{"num_hidden_layers": 8, "hidden_size": 128, "n_experts": 128, "experts_per_token": 4, "d_expert": 32, "d_shared_expert": 0, "hidden_act": "reglu", "moe_layers": [0, 1, 2, 3, 4, 5, 6, 7], "router_score": "softmax", "normalize_top_k": false, "routed_scale": 5.66, "balance_loss": 0.0183, "balance_bias": false, "router_cosine_scale": 10.0, "init_std_router": 0.0362, "lr_router": 0.000455, "num_attention_heads": 4, "num_key_value_heads": 4, "head_dim": 32, "vocab_size": 2102, "norm": "rmsnorm", "norm_place": "pre", "norm_eps": 1e-05, "positions": "rope", "rope_theta": 10000.0, "rope_fraction": 1.0, "qk_norm": false, "attn_scale": 0.177, "tie_word_embeddings": false, "parallel_block": false, "init": "uniform", "init_std_qkv": 0.0344, "init_std_o": 0.00859, "init_std_up": 0.0344, "init_std_down": 0.00543, "optimizer": "soap_variant", "learning_rate": 0.00352, "lr_mult_o": 0.603, "beta1": 0.95, "beta2": 0.95, "lr_head": 0.00582, "max_grad_norm": 2.0, "warmup_steps": 200, "schedule": "wsd", "decay_fraction": 1.0, "decay_shape": "sqrt", "final_lr_fraction": 0.1, "batch_tokens": [16384, 32768], "max_seq_len": 512, "doc_mask": false, "train_tokens": 245600000, "max_steps": 10419, "dataset": "wikipedia_en"}
Below are experts of layer 5 (counted from 0) of a mixture-of-experts language model. Rows are named router (the router's row for the expert), gate (a neuron's input weights, with its number), up (a neuron's input weights, with its number) and show model dimensions 0-127. Each number is 200 + 20 x the weight over its row's rms, rounded and kept within 0 to 999.
After each expert's rows: "gets" lists some tokens that make up at least twice as much of what it gets as of all text. This comes from a sample of Wikipedia text that the model never trained on. Tokens count by the router's weight.

# expert 31
router,226,177,231,210,199,170,191,201,219,210,196,197,206,187,188,163,206,179,247,179,230,208,192,198,199,182,218,198,188,209,193,183,207,206,182,210,215,184,211,173,209,181,208,243,175,242,216,182,159,226,197,181,161,215,222,205,207,175,175,168,195,201,185,200,204,181,193,197,168,193,187,156,206,209,216,181,211,220,204,220,201,212,188,164,186,195,203,182,181,197,212,190,173,189,196,182,160,228,206,222,173,210,188,172,202,221,257,225,238,179,238,186,193,224,201,189,221,193,189,174,209,223,183,204,170,193,198,186
gate0,160,202,216,205,206,206,229,202,225,205,175,184,188,195,185,188,182,207,203,241,213,187,195,234,205,217,176,202,194,199,224,164,201,205,166,172,213,182,210,223,218,183,192,202,189,217,240,190,206,170,197,237,198,180,225,211,200,222,227,209,197,213,228,194,172,218,173,195,165,185,189,214,224,217,202,194,213,193,212,178,222,227,193,176,204,203,181,167,194,209,225,218,192,171,229,170,202,218,205,183,202,237,164,203,205,230,186,195,212,196,187,151,189,234,232,238,235,208,229,202,180,175,199,181,181,186,190,226
up0,174,211,184,203,213,205,218,177,222,211,176,149,166,200,187,200,193,210,187,220,215,205,203,196,228,228,195,200,193,204,235,174,181,237,169,199,223,183,194,221,241,170,231,175,207,212,230,189,192,187,222,190,203,205,173,232,199,204,234,212,200,188,211,180,158,220,171,195,167,211,214,222,228,200,201,198,229,217,193,195,211,227,198,200,216,223,182,171,188,162,229,209,221,179,207,185,187,198,225,176,200,191,171,193,225,243,225,181,203,183,200,163,207,225,208,219,230,186,211,213,181,172,198,186,181,191,193,219
gets: "ed", "ated", "ing", "ted", "ained", "es"

# expert 76
router,202,233,211,220,190,175,198,194,197,189,201,216,210,217,196,207,168,232,179,236,231,180,167,197,176,216,216,192,163,187,212,182,193,206,176,197,220,193,215,149,237,211,199,211,227,145,189,234,202,187,206,185,165,203,207,158,221,216,202,190,176,222,192,178,206,216,155,203,204,196,193,216,190,196,214,187,185,220,213,189,205,210,190,212,185,230,213,223,218,239,205,199,201,193,197,196,239,222,199,195,234,181,175,191,209,170,227,193,188,210,194,227,210,190,203,197,224,225,180,201,213,169,151,191,175,214,226,208
gate0,209,205,205,198,219,214,213,199,182,188,204,196,184,204,205,169,184,195,227,202,197,233,172,200,184,234,211,232,187,189,221,209,205,205,183,181,155,223,162,203,226,212,218,189,184,193,210,204,176,207,207,191,214,182,192,210,210,212,194,164,183,210,192,173,179,201,192,170,205,192,187,190,220,171,199,192,150,179,174,234,204,160,209,179,217,168,222,164,205,211,155,194,198,194,243,199,203,168,213,191,235,217,181,198,204,200,233,254,218,223,183,189,217,178,218,199,196,196,206,214,221,208,177,187,192,161,192,243
up0,212,199,208,180,216,203,251,201,206,209,190,189,196,186,181,181,231,199,204,170,227,220,218,192,185,169,215,181,192,169,173,199,219,199,163,217,194,209,195,195,190,229,193,221,179,204,191,206,189,233,189,200,196,228,187,214,240,240,201,173,194,174,189,187,171,219,230,174,218,220,190,220,192,163,171,198,229,201,185,215,185,171,182,229,236,207,228,203,176,202,171,209,183,202,222,196,204,199,209,181,227,194,201,253,231,188,230,246,190,191,216,190,187,188,174,174,189,184,218,192,204,172,199,232,190,219,209,221
gets: " (", " \"", " |\n", " pre", "\n\n", "\\"

# expert 117
router,213,184,217,210,214,219,179,210,221,198,186,209,170,195,231,186,153,172,194,181,223,186,206,165,204,178,219,182,165,204,216,208,182,187,215,178,171,159,187,204,200,203,207,204,168,242,199,202,167,225,192,182,208,225,208,188,200,226,180,160,190,188,209,212,185,199,200,202,196,220,217,218,162,229,202,218,168,196,181,190,225,196,195,193,174,147,170,184,190,208,169,209,183,215,220,191,203,187,217,146,180,212,204,191,221,196,222,179,208,183,185,182,213,193,223,209,216,216,160,180,221,211,172,203,214,190,227,181
gate0,192,234,202,182,182,217,196,200,203,181,216,199,180,188,237,194,190,178,190,195,190,184,188,173,184,180,192,224,210,190,216,201,193,187,195,186,208,170,191,232,214,206,199,208,186,199,187,186,209,209,219,174,191,204,216,210,182,153,188,194,191,221,231,180,185,157,176,201,207,201,234,226,217,187,220,180,229,182,199,152,180,213,197,183,213,145,167,158,197,207,213,162,200,169,227,207,211,167,164,223,199,188,187,173,204,182,236,191,183,194,197,235,211,202,250,186,210,181,219,176,232,175,207,218,200,200,197,210
up0,180,198,229,205,187,169,190,196,209,226,245,173,181,206,195,201,223,204,216,174,235,201,192,219,196,207,201,198,215,207,172,183,234,179,202,253,210,171,197,173,200,232,186,179,179,194,202,227,212,212,199,187,201,209,210,185,232,208,200,174,196,182,187,208,238,209,195,171,202,162,205,203,212,190,190,173,161,230,192,187,194,196,200,221,216,222,227,241,169,162,185,208,161,205,171,203,182,211,252,205,224,203,213,195,210,240,188,200,181,185,197,150,210,218,202,226,198,202,194,218,185,200,198,217,199,195,233,198
gets: "ing", "ation", "ion", "ment", "age", "ival"

# expert 123
router,203,215,189,191,210,205,197,188,193,181,230,206,202,197,223,190,163,193,226,210,192,188,172,164,223,200,206,193,193,209,215,184,197,200,169,229,179,241,174,173,185,201,213,212,226,221,223,223,183,176,195,213,223,214,205,212,220,152,197,210,227,192,171,188,167,224,193,187,188,186,171,188,232,227,234,211,152,219,214,224,207,187,209,203,247,207,179,215,217,221,179,167,157,203,196,209,193,209,166,196,192,178,222,199,226,201,187,195,206,191,222,245,206,186,206,216,219,177,169,216,226,187,190,176,178,199,176,203
gate0,208,236,180,193,229,196,194,218,211,182,221,219,164,181,199,201,208,199,217,209,185,216,180,196,199,162,217,201,165,196,201,204,208,192,187,211,197,211,190,194,171,215,185,188,197,213,183,187,234,160,245,162,188,203,216,230,209,238,203,211,224,238,224,185,179,204,157,200,203,229,164,230,206,197,209,222,175,189,187,206,207,206,210,188,188,173,224,220,199,177,209,221,186,180,183,185,200,197,161,203,163,218,206,209,202,189,238,225,235,167,180,214,225,202,206,205,166,207,214,193,185,192,210,227,160,223,210,230
up0,202,188,216,179,181,184,187,194,155,171,177,188,207,213,207,180,208,180,149,214,187,168,219,199,211,218,213,214,199,211,193,185,189,201,209,213,166,206,187,189,179,200,218,184,194,193,192,182,206,223,166,176,202,179,212,166,186,201,179,209,207,216,145,212,192,180,199,197,194,236,240,204,196,192,210,186,219,186,209,204,181,195,225,213,211,197,225,193,236,229,205,147,193,220,207,225,209,220,177,207,193,205,228,230,160,205,208,209,178,190,251,201,219,212,199,202,215,201,213,204,245,251,189,211,194,227,227,200
gets: "-", " at", " inter", "ou", " In", " At"

# expert 116
router,192,218,205,181,213,203,181,184,202,186,203,211,221,176,237,198,165,230,211,199,169,172,192,208,171,192,187,209,167,215,213,181,200,174,179,233,199,227,186,178,193,204,218,213,224,212,217,169,180,207,222,171,208,212,234,164,247,188,163,208,209,217,179,189,177,218,212,187,162,207,216,217,198,186,201,183,154,199,207,205,218,179,194,204,173,196,201,173,191,235,191,178,206,185,226,216,228,207,207,188,229,195,208,187,205,179,188,198,228,187,224,211,189,199,199,227,219,193,197,221,241,203,136,203,199,179,224,181
gate0,182,207,167,178,174,134,184,213,185,179,174,206,219,180,226,214,230,213,204,213,213,212,197,214,179,206,200,213,187,211,187,193,206,229,196,182,163,186,207,199,206,169,217,202,211,189,220,212,199,164,205,228,197,255,204,212,169,214,188,209,195,202,196,199,235,194,181,224,156,166,185,210,196,181,169,200,204,192,201,181,182,226,181,205,179,202,214,202,226,165,190,177,180,228,217,233,184,207,163,213,200,184,200,191,165,182,159,170,170,181,204,210,202,213,238,203,188,213,201,212,190,189,229,203,210,181,214,195
up0,211,199,211,205,218,197,170,213,253,220,212,184,201,158,223,179,169,188,212,191,210,204,198,183,201,220,209,192,196,227,240,227,188,191,209,206,228,214,206,187,176,196,177,193,186,212,222,186,191,196,225,176,182,187,193,228,194,217,210,188,181,255,196,199,187,195,203,193,209,207,199,194,211,199,195,206,243,182,186,187,242,180,220,169,202,189,215,213,171,231,217,168,224,190,208,156,229,207,222,162,176,201,193,183,237,194,203,188,204,184,170,187,201,199,168,181,224,218,198,221,197,261,191,197,193,183,179,223
gets: "–", " ", "19", "20", "-", " Spec"

# expert 82
router,210,175,195,199,194,211,180,239,218,200,190,190,207,176,217,210,209,235,193,186,178,190,209,179,206,183,181,199,193,204,186,178,214,129,160,212,194,192,229,172,187,193,215,206,204,180,198,228,174,203,199,206,192,240,213,177,190,154,217,185,182,158,218,222,214,203,203,189,199,215,200,225,147,199,224,188,188,198,198,200,176,181,192,185,215,200,187,238,200,217,212,194,201,164,214,202,216,197,241,214,213,193,196,232,210,215,176,210,176,209,222,228,196,221,155,161,205,186,201,224,187,217,211,212,185,218,211,166
gate0,186,210,162,217,179,218,207,229,178,235,188,222,220,179,189,222,196,235,207,164,219,209,209,216,197,197,206,194,220,192,191,242,207,203,209,195,233,198,176,223,188,177,167,210,205,208,185,202,203,245,203,177,210,202,209,209,205,196,200,201,211,197,236,203,161,197,175,188,190,193,192,193,190,195,211,170,206,233,203,193,197,199,196,212,219,204,179,224,212,189,194,247,203,228,235,210,190,230,210,159,197,155,169,166,189,194,226,212,225,200,175,240,167,199,218,162,206,208,218,218,177,221,186,169,209,207,165,195
up0,198,159,188,223,171,225,188,174,245,201,216,196,219,220,197,174,203,200,185,190,214,213,216,182,198,168,204,189,185,255,200,200,237,226,196,206,213,208,219,171,205,213,230,219,197,194,216,226,190,233,198,195,186,171,198,176,218,199,171,223,185,217,206,159,197,213,182,199,199,216,194,198,186,161,198,203,190,181,217,222,200,213,202,223,185,190,242,218,169,219,180,165,185,205,189,185,178,169,240,231,194,233,217,207,213,203,202,202,170,171,187,186,233,190,197,228,204,201,186,206,198,194,164,224,180,191,221,235
gets: " |\n", "20", " two", "19", "\n", " three"

# expert 57
router,194,227,198,193,165,177,154,212,219,189,214,187,186,200,189,207,185,205,224,227,210,170,191,207,211,239,160,231,181,176,203,204,194,178,182,170,203,177,215,143,206,220,177,222,210,165,219,225,182,209,172,208,185,183,210,172,205,156,196,201,193,190,221,229,191,209,181,219,174,205,222,216,177,207,212,176,207,183,198,195,169,199,149,182,216,191,175,228,213,185,190,222,200,171,187,198,208,214,193,183,205,178,168,216,237,185,214,191,213,188,194,210,172,200,202,193,207,214,210,223,183,212,172,227,232,225,186,197
gate0,159,198,232,197,194,200,191,215,247,183,176,194,235,175,205,210,210,239,199,183,212,203,171,215,177,204,192,216,206,197,188,203,212,199,216,165,199,174,222,176,203,201,224,193,204,211,242,173,213,178,193,210,210,209,218,225,202,210,177,161,170,216,186,191,186,186,211,209,184,203,193,208,197,193,195,203,179,180,203,216,163,193,205,214,180,177,218,222,217,167,212,223,218,213,190,176,201,215,206,217,210,167,203,192,152,164,192,175,153,189,151,195,203,195,168,195,188,236,189,188,206,232,166,188,228,176,176,203
up0,214,172,221,207,166,194,200,189,189,207,195,223,228,164,220,219,202,213,233,203,215,207,236,205,204,203,191,223,239,194,191,198,212,196,197,177,178,153,195,205,195,246,217,183,186,181,228,209,188,194,225,187,214,173,197,198,188,216,204,208,169,236,171,211,166,184,206,215,214,157,181,202,192,182,229,202,167,209,230,213,187,231,196,198,194,181,208,195,188,186,220,206,170,187,222,188,194,206,178,175,214,196,208,226,169,181,182,228,158,190,236,168,223,196,192,192,199,248,212,219,190,213,190,177,206,211,174,170
gets: "1", "3", "2", " one", "5", "4"

# expert 0
router,188,203,217,186,172,202,214,172,209,241,210,220,209,179,196,188,168,204,177,219,219,213,170,219,189,223,190,196,200,179,153,221,238,197,172,203,231,216,167,184,217,226,188,199,209,174,218,216,212,187,207,200,190,210,204,187,222,173,180,203,219,207,193,204,186,204,180,186,180,203,210,214,219,192,207,209,199,163,223,219,227,188,188,207,213,197,215,170,187,200,226,194,180,227,218,228,215,191,166,226,185,187,172,201,224,206,214,156,240,153,153,201,208,207,212,196,213,195,200,233,224,221,169,210,169,239,191,192
gate0,216,225,184,191,199,182,218,247,188,188,206,208,238,203,209,191,191,227,181,177,220,199,197,192,200,216,206,178,201,197,188,212,221,199,201,177,224,211,208,177,216,184,204,173,197,205,240,254,224,205,177,211,186,194,240,219,197,163,185,212,186,193,183,188,167,173,196,209,176,182,179,191,220,218,176,182,207,221,163,253,199,178,204,242,194,187,214,191,209,196,211,166,219,199,203,212,215,189,196,190,165,201,183,203,171,160,174,194,162,209,203,177,178,191,225,205,224,215,184,199,208,169,183,163,228,190,197,170
up0,194,219,212,228,194,176,225,199,200,180,200,229,213,170,172,196,207,207,218,230,195,229,186,225,205,186,199,179,210,174,234,198,210,194,214,194,228,188,166,168,216,201,203,163,184,201,207,224,233,172,194,171,210,190,221,216,176,196,188,230,216,224,200,193,215,197,180,194,201,214,184,208,205,206,216,224,159,243,206,216,202,194,190,207,228,216,203,211,207,150,231,190,231,197,177,216,201,204,190,170,179,178,234,205,209,199,200,196,180,190,204,164,189,214,193,194,196,187,206,224,258,153,189,171,215,183,225,165
gets: " e", " ", " dis", "ec", " w", " E"

# expert 92
router,214,206,203,185,193,211,191,236,209,210,213,179,193,193,209,198,215,176,225,178,171,206,216,172,188,229,181,224,187,191,187,179,180,182,167,201,202,183,165,210,213,188,162,181,217,246,228,160,169,196,233,184,213,242,203,163,205,201,176,193,242,177,168,208,205,224,222,205,203,164,195,213,222,223,190,213,187,238,207,213,220,185,203,196,223,202,202,185,206,183,204,167,232,194,192,184,181,186,212,196,222,227,206,186,227,213,198,178,204,163,222,205,190,217,209,176,188,230,196,237,177,207,230,207,193,202,231,192
gate0,185,174,217,176,230,181,196,191,209,180,173,200,215,242,209,214,222,196,186,203,163,179,226,208,211,205,200,189,229,229,248,191,174,210,206,211,168,223,173,176,218,204,204,194,201,199,194,202,187,229,183,233,170,218,208,200,224,203,173,176,229,178,174,199,173,228,206,169,212,155,177,216,202,180,206,197,236,215,197,213,177,182,206,216,191,222,199,189,176,176,219,215,218,263,193,189,187,227,198,239,221,202,212,213,193,199,221,200,191,209,188,195,200,228,212,211,208,179,211,229,203,203,203,187,173,196,216,156
up0,218,215,197,180,204,234,184,219,192,244,200,195,160,213,189,182,210,172,230,173,195,170,176,186,188,233,219,204,198,201,218,223,239,172,205,210,193,176,203,159,209,206,189,210,221,181,180,212,196,195,193,200,208,196,202,198,229,202,233,191,164,192,219,189,215,177,151,181,210,212,187,168,182,206,224,222,205,189,194,229,211,176,195,225,173,217,206,229,192,190,173,212,206,179,200,151,234,170,228,207,171,193,195,197,236,182,199,224,210,192,193,199,219,186,216,194,194,211,185,221,230,164,194,196,186,204,197,246
gets: "ist", " National", " by", " and", "ian", " with"

# expert 64
router,203,207,172,184,198,205,207,181,181,184,184,217,204,226,184,190,204,212,198,244,223,165,191,199,185,213,182,212,191,174,184,173,187,178,173,204,214,234,162,195,245,189,171,221,210,162,175,225,219,182,197,181,198,237,229,191,206,227,208,221,226,196,206,210,213,193,165,178,222,160,199,163,234,207,217,182,221,240,209,211,222,199,158,197,185,234,220,205,198,210,225,187,222,186,223,189,220,208,181,221,209,192,205,206,191,191,189,190,178,190,205,221,174,199,193,209,208,183,171,216,205,152,180,172,200,198,225,205
gate0,218,198,213,227,183,189,179,172,194,221,200,180,168,214,212,180,205,195,199,188,205,196,140,201,154,174,215,218,211,234,260,215,196,172,175,211,197,180,228,183,212,208,194,221,157,179,204,207,205,213,208,205,221,186,196,209,213,203,217,199,196,218,204,209,166,198,210,168,249,176,204,203,184,230,190,228,194,183,197,216,187,172,224,159,199,170,219,195,189,200,193,194,206,148,195,202,207,225,201,207,171,193,211,207,219,200,236,213,192,160,200,196,211,202,199,188,161,210,200,206,227,217,175,233,195,205,199,198
up0,205,206,202,183,183,236,184,209,223,204,183,262,220,240,194,213,185,211,205,200,214,203,190,249,191,181,235,204,191,188,211,195,177,230,177,216,176,212,226,169,184,220,180,202,197,195,195,185,203,207,222,199,215,181,174,216,181,260,210,191,194,182,210,230,195,194,201,172,212,178,206,208,170,191,194,218,202,205,211,175,200,220,166,171,186,209,174,178,219,191,243,214,198,199,198,205,186,216,213,199,172,193,205,197,206,182,198,209,156,182,235,182,212,168,238,206,170,181,200,232,214,187,200,182,192,159,185,189
gets: " (", " ", "(", " d", "===", "=="

# expert 61
router,189,167,198,234,167,169,207,218,189,195,229,202,175,199,190,183,209,192,227,199,202,215,180,174,157,216,225,213,185,191,184,169,215,162,195,192,173,210,203,220,203,217,201,200,191,232,237,207,219,195,182,193,205,221,242,228,219,184,190,180,225,228,180,212,212,219,207,189,221,212,225,211,221,194,185,216,196,201,195,174,176,214,208,178,221,221,188,217,204,170,212,175,190,202,220,222,214,214,238,155,167,178,182,172,225,172,205,209,189,183,250,186,173,218,198,189,218,171,182,192,216,180,219,221,177,201,197,190
gate0,198,212,216,190,186,207,188,202,215,223,192,184,198,202,189,203,195,148,206,201,197,158,210,230,206,229,197,212,197,206,241,192,188,199,210,180,220,239,191,196,201,190,184,192,187,226,161,214,201,162,224,214,186,216,197,187,206,178,215,228,213,197,199,235,249,201,180,207,227,207,188,206,196,149,191,184,169,207,199,179,180,255,217,209,183,209,216,164,193,178,208,196,221,205,218,200,192,215,183,222,185,220,188,244,209,197,151,193,223,191,214,219,192,243,214,163,227,199,207,205,211,222,198,194,185,177,225,179
up0,208,205,172,228,200,201,208,191,206,180,244,207,207,196,200,191,221,251,199,190,207,204,198,179,194,189,184,183,216,191,194,208,220,209,204,210,222,162,190,176,197,198,215,200,224,177,229,186,158,219,205,204,215,215,188,219,201,238,178,187,204,205,201,177,133,197,203,228,177,210,200,207,206,215,190,213,205,187,216,218,201,153,196,188,216,184,186,229,191,220,187,189,161,171,191,211,200,169,205,195,216,162,233,159,207,206,221,205,153,193,194,200,186,195,223,231,167,212,212,191,176,221,230,192,211,232,165,220
gets: " of", " for", " in", " to", " with", " by"

# expert 2
router,231,192,221,246,202,162,174,194,196,214,186,190,215,191,187,204,221,185,217,202,213,186,181,201,215,189,245,209,167,215,235,153,169,215,206,179,175,163,207,199,231,161,189,195,202,193,165,176,199,193,180,184,186,208,188,186,230,177,211,201,218,186,158,213,205,153,192,195,191,193,207,203,195,213,216,202,213,228,169,197,214,202,196,208,178,201,187,205,178,194,190,210,184,216,199,178,178,217,183,219,152,187,197,215,222,183,192,222,237,199,243,215,179,187,193,170,224,184,157,209,185,225,200,203,201,184,192,194
gate0,185,180,214,184,209,194,203,216,225,221,188,214,229,224,203,201,179,180,236,229,184,172,186,195,186,197,208,188,176,157,201,160,193,175,209,181,196,172,197,181,174,187,214,188,216,206,174,188,194,196,236,218,173,224,196,205,207,222,162,191,195,215,192,186,203,209,193,210,191,215,198,204,188,246,210,207,202,217,164,180,218,200,195,229,195,202,189,200,209,184,205,195,235,238,167,195,186,205,206,206,191,216,184,191,198,183,171,183,194,197,219,194,185,219,183,230,258,244,175,241,204,182,212,148,242,209,208,214
up0,179,187,219,158,199,186,205,200,190,200,216,197,203,200,180,200,208,237,193,209,173,217,231,202,237,216,213,221,199,183,204,179,191,212,210,220,179,222,257,191,220,203,202,181,171,184,180,188,162,184,205,178,221,207,206,234,231,206,204,215,205,172,210,217,194,243,235,231,185,211,219,185,216,214,186,238,216,233,215,195,201,201,200,175,189,192,175,195,209,196,193,167,180,179,220,247,170,194,193,187,216,223,219,251,175,206,226,207,209,219,184,207,218,200,179,216,190,170,183,166,201,216,210,230,200,182,215,211
gets: "ed", " years", " career", " known", " released", " played"

# expert 68
router,201,196,176,192,246,215,198,175,168,178,177,213,217,171,196,175,206,212,188,244,217,197,209,213,203,165,225,185,233,178,186,162,191,171,194,207,173,192,212,199,221,219,218,250,204,175,211,203,157,190,195,206,177,236,210,162,204,234,212,241,236,221,179,208,201,188,235,202,167,189,175,199,189,182,214,193,189,226,223,207,214,220,221,201,169,222,231,193,225,203,204,180,193,203,212,197,194,210,199,219,205,200,209,243,181,194,184,202,194,193,210,244,204,196,177,203,194,178,175,190,210,217,174,202,192,195,217,207
gate0,234,219,205,177,165,201,237,180,215,183,225,204,193,196,222,197,173,204,206,205,213,202,205,209,207,217,191,216,220,195,179,243,182,201,186,181,188,237,194,245,192,231,214,205,193,210,178,213,179,220,197,201,185,232,187,217,213,183,204,166,176,216,189,192,228,207,209,201,217,206,187,223,200,221,222,218,207,172,173,221,188,196,233,164,223,218,223,208,189,194,206,191,223,203,273,225,221,215,222,206,180,183,184,195,209,235,236,220,171,236,186,244,219,209,183,201,206,207,189,201,171,210,199,212,184,204,209,220
up0,232,190,224,170,201,215,236,183,198,181,208,216,167,205,229,198,187,194,216,218,229,211,219,206,205,198,189,205,227,189,182,219,179,208,180,184,192,224,192,256,193,234,225,208,209,214,183,195,181,209,214,194,195,221,203,206,199,198,178,180,195,224,202,195,247,205,241,197,210,219,204,205,201,219,208,220,195,185,180,220,191,191,230,158,224,204,217,211,200,210,201,200,210,218,262,232,221,217,200,227,181,194,188,208,198,237,216,219,198,248,205,239,214,222,189,174,196,233,192,192,169,205,190,223,180,201,183,239
gets: " ", "19", "s", "18", " (", ".S"

# expert 94
router,186,243,168,208,197,172,197,205,202,184,228,205,187,207,167,183,181,206,194,173,190,200,219,173,212,184,207,167,170,225,190,200,190,187,202,191,158,210,196,223,184,170,212,167,204,225,161,188,224,188,175,223,222,229,202,200,216,211,207,183,190,203,191,210,203,170,179,212,212,195,223,171,188,210,197,209,160,217,182,171,207,185,217,191,167,160,201,203,152,198,156,199,233,200,207,198,168,174,202,198,196,204,216,211,196,203,180,180,191,190,188,192,208,188,202,237,200,221,155,223,162,216,177,183,209,170,180,180
gate0,190,177,191,183,240,193,183,204,202,198,215,246,202,199,177,212,171,223,206,206,196,226,212,174,188,181,211,225,197,202,193,217,167,191,171,199,197,232,193,228,163,199,205,173,191,218,191,232,183,189,188,203,216,187,174,189,186,243,194,176,207,220,182,193,161,200,191,205,177,212,158,215,198,208,161,206,182,218,178,170,228,202,207,219,203,185,223,184,224,210,220,143,188,208,215,151,203,175,185,197,208,211,198,202,236,190,178,214,210,169,201,217,213,175,177,192,205,161,209,219,213,164,212,216,193,172,203,193
up0,199,200,188,210,203,198,221,177,209,179,211,211,191,191,193,197,217,227,189,201,189,216,183,189,204,197,234,194,189,213,178,206,157,205,175,183,192,198,200,254,189,228,196,195,203,191,220,202,201,175,181,225,235,203,247,170,229,219,171,186,158,207,214,212,165,188,209,158,235,211,198,190,188,201,176,201,206,191,199,181,240,209,219,193,224,181,232,197,184,210,217,150,193,191,204,177,228,205,238,175,214,182,178,207,217,198,191,204,205,205,199,197,187,173,202,217,165,173,220,204,199,227,264,193,200,180,216,215
gets: "ation", "ment", "y", "ion", "ations", "it"

# expert 56
router,171,237,186,169,181,178,132,205,191,195,178,197,208,185,191,199,200,208,198,203,221,214,180,196,181,211,209,215,237,190,180,166,181,171,198,188,196,217,213,184,233,197,174,194,208,211,234,212,172,223,204,181,203,188,182,214,198,195,218,215,207,193,194,189,191,229,229,182,224,158,168,200,192,183,213,210,204,234,196,228,210,169,209,223,207,189,190,189,211,219,178,161,177,200,196,176,197,176,163,227,224,171,222,225,215,189,236,195,204,206,209,204,168,201,178,195,222,245,208,221,172,185,183,218,229,196,194,210
gate0,187,210,207,231,181,197,201,177,216,194,198,187,208,196,207,216,169,230,240,194,193,188,214,170,190,210,195,200,188,183,214,225,199,216,228,179,179,209,205,216,205,201,208,223,208,202,230,211,218,195,198,200,226,166,189,173,209,178,204,169,179,149,198,168,198,223,201,228,241,222,210,198,226,186,191,172,177,224,155,192,180,191,184,202,195,239,185,223,197,161,209,175,200,153,203,211,184,193,185,197,177,172,223,214,204,186,148,201,211,195,210,189,187,229,198,177,204,182,226,197,174,205,190,181,205,181,156,164
up0,225,207,173,174,208,206,255,230,194,187,226,196,199,201,190,187,243,190,181,224,217,176,174,229,201,189,206,229,202,218,199,201,198,183,160,218,216,207,199,192,222,208,186,190,216,214,172,218,179,217,186,204,172,192,213,180,186,224,223,224,225,197,230,210,232,146,180,180,176,175,196,193,203,195,195,235,211,185,218,192,191,200,216,161,214,207,198,195,207,223,211,208,208,206,194,196,219,198,219,251,214,228,203,191,174,212,234,178,173,231,171,180,219,201,183,206,221,204,164,190,236,200,217,195,220,194,232,209
gets: " Har", " F", "v", "k", "er", " John"

# expert 36
router,220,176,202,203,202,226,209,203,232,213,210,198,171,187,212,168,188,213,204,186,210,196,183,156,162,162,203,221,203,169,188,161,181,165,207,178,158,213,155,175,229,223,200,184,183,194,176,205,184,187,175,203,165,252,195,184,199,228,197,229,205,205,191,208,186,189,176,174,188,215,161,225,194,240,225,225,198,219,204,213,212,187,183,188,209,208,212,180,201,182,219,219,197,202,207,186,191,181,201,178,220,220,197,230,207,194,188,177,213,182,190,216,183,207,156,200,188,208,224,225,192,181,186,219,190,192,166,211
gate0,218,202,223,184,219,201,226,230,195,211,220,185,200,204,195,190,216,217,214,208,254,212,195,219,182,178,204,218,182,215,215,169,195,225,166,161,213,186,188,189,201,257,202,168,190,199,215,177,208,208,197,193,191,182,186,188,229,211,164,193,224,219,232,189,184,199,221,213,202,209,200,202,233,205,193,199,182,173,165,185,182,204,203,215,200,199,204,180,212,217,215,191,212,199,181,195,200,215,150,196,198,203,197,209,156,230,182,213,193,145,168,199,237,208,183,199,221,185,202,216,184,202,186,197,164,187,137,194
up0,185,223,199,233,175,184,171,192,185,202,169,190,191,208,176,162,165,185,215,177,206,218,218,174,204,192,214,163,195,191,194,229,169,188,184,228,198,190,175,232,202,189,211,238,212,193,177,186,187,236,193,227,172,186,202,218,214,181,171,226,192,200,193,189,209,180,172,165,213,212,219,206,191,226,211,180,198,208,223,246,195,185,220,185,211,187,199,240,193,173,207,210,222,209,198,196,189,191,259,182,214,192,187,178,241,180,227,200,222,216,201,192,189,222,209,191,210,168,197,201,211,217,206,208,188,187,244,228
gets: " ", ")", "\"", "),", "==", ");"

# expert 98
router,167,201,183,190,185,170,202,203,198,174,189,236,232,194,230,210,195,215,179,229,196,189,177,203,171,183,193,210,173,183,177,181,194,192,221,186,203,221,185,183,195,212,195,205,221,197,203,208,193,199,191,214,205,189,201,170,201,235,196,212,217,217,199,237,172,196,154,181,167,188,208,197,216,211,203,251,220,194,164,213,219,176,204,145,199,175,213,191,206,219,166,159,219,174,245,175,206,189,218,218,213,201,209,212,206,214,227,171,180,172,212,209,225,206,215,192,193,222,196,193,220,239,177,217,184,231,221,186
gate0,204,211,201,223,189,217,222,220,168,221,189,200,247,191,206,225,220,235,187,182,230,194,224,198,206,176,201,203,195,243,216,227,170,224,194,226,217,193,167,215,150,193,176,199,179,203,199,211,193,154,203,210,225,205,183,224,196,231,173,195,199,216,186,209,187,209,190,202,187,179,192,177,196,168,168,186,205,215,206,185,197,213,243,179,230,161,196,198,230,235,173,191,220,217,185,213,166,208,205,207,191,210,208,213,233,189,164,232,180,188,218,196,178,188,195,196,217,218,217,178,169,186,221,191,216,201,175,212
up0,192,172,182,216,178,180,177,175,234,186,241,196,174,230,187,170,198,157,216,207,187,191,200,193,174,178,190,205,221,204,206,215,194,156,192,208,191,199,197,204,249,193,216,192,193,230,173,184,208,218,209,197,192,181,236,160,204,198,202,225,193,196,210,177,189,151,209,180,204,224,165,201,211,204,220,195,201,169,200,233,193,173,174,220,197,190,194,211,176,185,203,225,180,162,182,211,181,199,166,198,227,195,175,189,183,217,227,166,217,190,160,214,196,193,170,183,175,174,206,220,201,182,207,187,177,226,194,213
gets: " reg", "ig", " Reg", " se", " n", "x"